{"num_hidden_layers": 9, "hidden_size": 256, "n_experts": 96, "experts_per_token": 8, "d_expert": 48, "d_shared_expert": 0, "hidden_act": "reglu", "moe_layers": [2, 3, 4, 5, 6, 7, 8], "router_score": "softmax", "normalize_top_k": false, "routed_scale": 1.0, "balance_loss": 0.000152, "balance_bias": true, "router_z_loss": 0.001, "init_std_router": 0.0129, "lr_router": 0.0027, "vocab_size": 32768, "norm": "layernorm", "norm_eps": 1e-06, "tie_word_embeddings": false, "optimizer": "soap_variant", "learning_rate": 0.00485, "beta1": 0.95, "beta2": 0.95, "max_grad_norm": 1.0, "batch_tokens": 65536, "max_seq_len": 1024, "train_tokens": 299500000, "max_steps": 4571, "dataset": "wikipedia_en"}
Below are experts of layer 6 (counted from 0) of a mixture-of-experts language model. Rows are named gate (a neuron's input weights, with its number), up (a neuron's input weights, with its number), down (a neuron's output weights, with its number) and show model dimensions 128-255. Each number is 500 + 50 x the weight over its row's rms, rounded and kept within 0 to 999. Numbers have three digits each.
Before each expert's rows: "gets" lists some tokens that make up at least twice as much of what it gets as of all text. This comes from a sample of Wikipedia text that the model never trained on. Tokens count by the router's weight.

# expert 86
gets: " to", " in", " a", " the", " and", " for"
gate0:556368529573508509482466510568430589382464512530530425513479529525408421530504395550455596502499473500547524479572511459554560557482579498497485455514537506507537536510508487564530437540558541473550485480583436466546479549541521523442473466574490427517440612470483478511501459540569424485533453477562530526463598494395481478536510425464584474417524442483461605521462486564437593531517
up0:537394523600515508537445489492449579381476540545511398462476544483422402591483422560496613501487469476559498501603570445568499585516554485551498448480466473499539534532538462576467430550548523496545507493568475460533497551499511489390472513584513396451453580459477482541512500509556425489513468483559499528462596457436509466501500494491524459426475404485486609494473501517466555505501
down0:568510492544534507437462506555530489550534557469475537491514516529575523408451508576488482404386496541554569468485600560431512447462395548541497562563495415500434492457516419452570577426479553499449431554452520478512583505525604499498500462453554524520487529451539538379541457647514505455536451515476453448551458481479577470505538579476498403359535497371544519439532506609491550441525

# expert 29
gets: " and", ",", "s,", " but", " that", " or"
gate0:566440466564544431579474480601422527430525563464602586510479551457514486513524656510528507443500450438557614463514538496507505447546439533536440504530456613486491555464448442488419537467484496465470482486408487472528517537524481486542458522461410511488532483445472519456513434536501558469531483512592530509540452501613580485476475455512512529476503596430517441442529422473533445517497
up0:451482509401500519471502483438666495560487433524392449475510512511463520509515335507435498581504551564415417536519439531518506595457535503466570511516537411484518435504515541497604478508520527543521441509588509525457446464423514567458511483519584458547441545563496551509436535479561490507500524462418528510501580459459423523556510469513496471522488410530480606575470569512489508497471
down0:492510576603327565451537505374487497552516346499463509435426526495488463536493497554498458502463485520554429445585452577514471508466511455537529492585502455516502516546481545532552477507545478579437534498473570588475532531510439525394504541518433444552498550543576482495517485548465503573450467450509512523444602462547445479513544495528509464549526498566354493430453564497430469463589

# expert 17
gets: " to", " of", " with", " for", " by", " from"
gate0:446380522627560467457530520553538478529577422625540484533477505507461591547469473526470339565506462463517472395525558406425526427490565505615463544536523500559466439414517492502517465446525520480419446464451515542458505584438481500512498503429563539555626584437498524528502406535437505478452416461500512441589550462533561545565507466434501465467489504428369491503495460458465513560463
up0:532594481385452536487496455488452619508455613361446474486549498554537401471539528511501643410482521589371523550519479559541466528470510498435563418470496529476551558572534546485486532482483474488526542518544521460530507457604513510466451522511453521470418415525484453466500595484531552505528536502554495560471483531516430514414528491527462516504518580559567543475517524516571488380471
down0:504554535494366494541588384506425575438424431505546482519370605469399542618473474503451501506505470360563521450475508501405479494564513456413483475539530586497465518465470560488442553522548450493487536476385539582546485554496502556531484493497462482494438573485453575538564514458467561504481560463584587494476541474389513462525457507445494486510515517573528547538535524502508565494534

# expert 63
gets: " in", " of", " on", " for", " to", " with"
gate0:521512470533534452521523465469493560610551463507560473604515484438421473475507487491526516519585401598496470542530423539639596577478582547532536546575548510489479522516499486455498458495464570570490414472589497445550572430412482528552516485452530526534450467400518473455438436501425545450475531567511431534449601549542433457421423433557453404504544507611455509568538450572622511512409
up0:479445539457494559470452542514542505424499522464538490492537451579530563568567488576399454479444542406526558452550608480399356450574347417515527436395506479497511532416495550472519549510538467476514508504513471506446462461586575462453451521525525379498549433618505547501538502459521467487502543507469497503519423488547526514508560504471519542528428504408457463470487529510407517558528
down0:546552518552441494444481526399500550566537425538599513500502495591441514576523529621596492490543589565479597550540456454487566599563521494555415391502515550533473446589439574502539534540504442567482522494588449558505517563533525554667523520484500426475546578555497455526480461555511512543531508462525509502470578539523550484621580501501504556410475474597624521557489467525514470522525

# expert 52
gets: "-", " |", ":", "=", " by", "|"
gate0:498529536437467543550454372470568539554441505560510533533600505476569472554490469453446431556548420459457434558490502573441488489478492494469570510512519478566438439515419487466490453447470459485460417506462440513523543458551531475413489576426488503531410461466528516457510469429426546558578526495483435401606413574468522496447517483513451430456497536443427507527525526491607485531526
up0:470501557510460515494448394412635480530495449449575506526562536473604537457533442536457444564511456477490490562522409561420482492511488496453509551521505506537469463564457526448536387419391482416480439495499483496493496495509488457473493478455448525540353493526507473471553402445454555586529514489481508420544467610420457542501528475436504465463504513536476526597499530481560456577540
down0:455546515503591589404426482585518504557456502491450560516460567538519496461570541475538401492516555470459504456566445482579491526589470486502418485503501492526436599505496515455389481531510543490506550617490502457495591576482470468545524491553524447546543562382520412475510530481583504487481459508503451624574564500467600555483390510571477451430505507500470474400492520477561518517435

# expert 21
gets: "\n", " |", " ", " /", " 1:", "===="
gate0:521455507558528497571483563595567447523492518511498488510565601437452559546541493516513437452444410468517569436471393438515511436490499488511422433531501565421486500474484553526490503529548471557608440543549537584541339538591528521540455488548472455420471486464513429495479511378474568508408539544503483534499612505453422581531519604454523488552493510458480477417529543497502488403542
up0:601449544535531509550517489589548436506485386557413499471551551531543595516550429508403573430523372535509518492472433448470523496450464470553463481573424580457509518416449500503526476475579481495558419552523564472586489549582492512539452506554505438459453474503469404531483493447478561554455542469517512531474604541484448517493575572486570455535476518482513438381481551501478497478586
down0:587535486510602639537544529357521535464551565427470447475392514541484530541453494540502462495529498526507435447485430524523541516523432402506555477576473511462513482556569550476553579443492544538464562512461518523483478450540513423441510429504430497531480435472511493465527515485545527523465543501524500509575511511524510543504490376628447508513441486486477558498536476478610506486550

# expert 90
gets: "\n", "-", "\n ", " (age", " information", "\n\n"
gate0:524475456413566466430469529543531564508430511607488489501485546472501508504541525511425517398567523480609478551417512501474511565491514498541505503496517579471522491554507527568561520544577434577533511409565458563532487479625518532503514448541542497504519551510505536461554481549552558373395508431499543611351603552489499664473466530463503443510480512470459483555537467388473448486474
up0:445408465503532556550541561469474410516501499510558563453478492466516405572452443512561569533384478520423494417466498530478453480434554489530463610501471477417525586496463572474494505477455548446431535417530510417525539487425573453489494500350458483433495516476469483516455528435499457524538402475530509504519487476437446515507591543529570561510413508443569550488518585547557428509520
down0:412442643522541495520421564500496472454530485500515586457473476499446530492533504605417541538507450579490442580526396438534601457466537486477533470500524439433508486526577481532493526451524561435482546518544483509485505394460533568455551594501489490485468566531521544462538465570460505401517490481572542517509470447569451552545565592509441589545563484553551503464427428557587500533508

# expert 79
gets: " the", "\n", " that", " to", " a", " he"
gate0:557412478471545450497488566493437521527531543415554487484479505543527467527574437546470518478463510506532485508412568519512501469563554421416538393538490478433623544562505504565513437491501486573424555459465462461513481411486449443574460485506451497551555518505587516490401469416556491529573470456516487493528514603508456422497484530424451500576403563492491492510485563497495425518539
up0:566466496585500458472500565535401543607541564407528432498459559515519421577506505507486503449505542487452494520454495493568534488542555403455532361525502519499588541577475432563538484485501504525502560488549528509475500446570545450489472455506458484498520519499498530503476436338546433514586481549456482427474510503527463470511472535425413485593321548465508475461457527516568495472504
down0:518444529502623529534450529477453526489435491586464498435478464625567454483559497482513578470521541529495497471484602587558499520406572600471587506563440487513582483584469550490448516568505553479431471459570440571497432474525427532411514465497499565492511559474437553535492424588506487463593477507471506492522380512466503520516491498538542536480505417604462460491396498546474506502508

# expert 87
gets: "-", ".", "=", ":", "|", "s."
gate0:429561550464468587586407380436459474458607474555606509558507539510492457465537431517437551482540492430502473524491524522654460526467595571512485431503460482472543485530536484512537588477478616495514517520525508463506488447460482431537502566625548511508479532486459467514475452501516496512537458509465515510457477584499562409423448532569564483561476468561495462458458443476422420579481
up0:590408465526586432415596592555512530577422487418379496466453467506488559487511577513538487517457544549505538454493482445350529479536429426507491535529558548550472524455486518484463472557572406536474491473477489556439533513503507599447471443391464474433524467464534518491519534493449478532487516439520466534538456490500405567604559456433478495465506492451541527521504534486555613410563
down0:550509518482367485537561577553501559413475490494567421464486427540506533505501541514503476513376508500620548469541434486429577480566537442443547529486510420564511516485472451553389512432466466524502497405386534535521567536504516533522470440388545452497562462533486498521551453463490410453488480472480508484545420546515474474592489505527458616517480431524466469510515478454504494466473

# expert 40
gets: "\n", "==", "===", " ==", "====", "."
gate0:541552482507526439435457497496427482442493448501444465414479489498456529660465542480473513584451498450487429509561513565530484502465542470571463396545446507527476415492519474461507492498524461476468453511612426465495407434598455478553558595534530574471573514501500531467514503559466537499463474624516415623542534426537535488457409497474526503550467549538554568541536504479425424454416
up0:438497550504442574513529517517529472556503522448508551582527504460587470409554423463514568443554514516502438538384596490478482458531496479463588549511561523505525540503519479561539503543512436470520551530387586467552591569444511510436479401475480460469373508460502451574477458510505481487482575432554534461461548516416468483498514431568486479494503480494552410505415536524600603546533
down0:463574641410308553506498496499492402465498598542570404592485558468490472570409499474460450430503480533550448458572591505551461504488529475564548526504465393581554562444485428472555476545575500453474536461574537401560432496568516562590557548576459458498593530495536535538509473513465544612528463512519507536446433487538576551542516528501515512505557525422439553491485433419508508485455

# expert 85
gets: "-", "\n", " Born:", " (aged", " Died:", ","
gate0:509451449520451453548475465567463482466458454560559524405564555468422487477516394511496475479466489399477517458573466461632532465431428478569519510495547518583545528488504391565533499543485503541514574530548480585605467479590538579524478554387512433509502497445479428537545432528469609643504494483542425438515476503481511410555470530522567490500464531482492561469512497533516442483501
up0:518438416505496465454643517513475475484447413447492451496569519423441591502497422501453382442583519473441524481563432477431501459560507453525513537467481504569510520508502413517503458512551439496494540525553454528631464449586481506481446476387539449551539504489449475520514417546444586527562433539499491426514585519489559526578502459511504512479471539398522534505603515544506533447581
down0:446546499393657548507459517560472535546467487509513494499476608484407513435575413512457491508573485588495472534486452467392587490552483541449448638469525488593560535502461419453404509472581471544508524410461463515452524427525603567464489525508606492484590442448533507424440558438552446417524498539505438439538546550506449450454571500451490532489484441546469511541538400444508468477494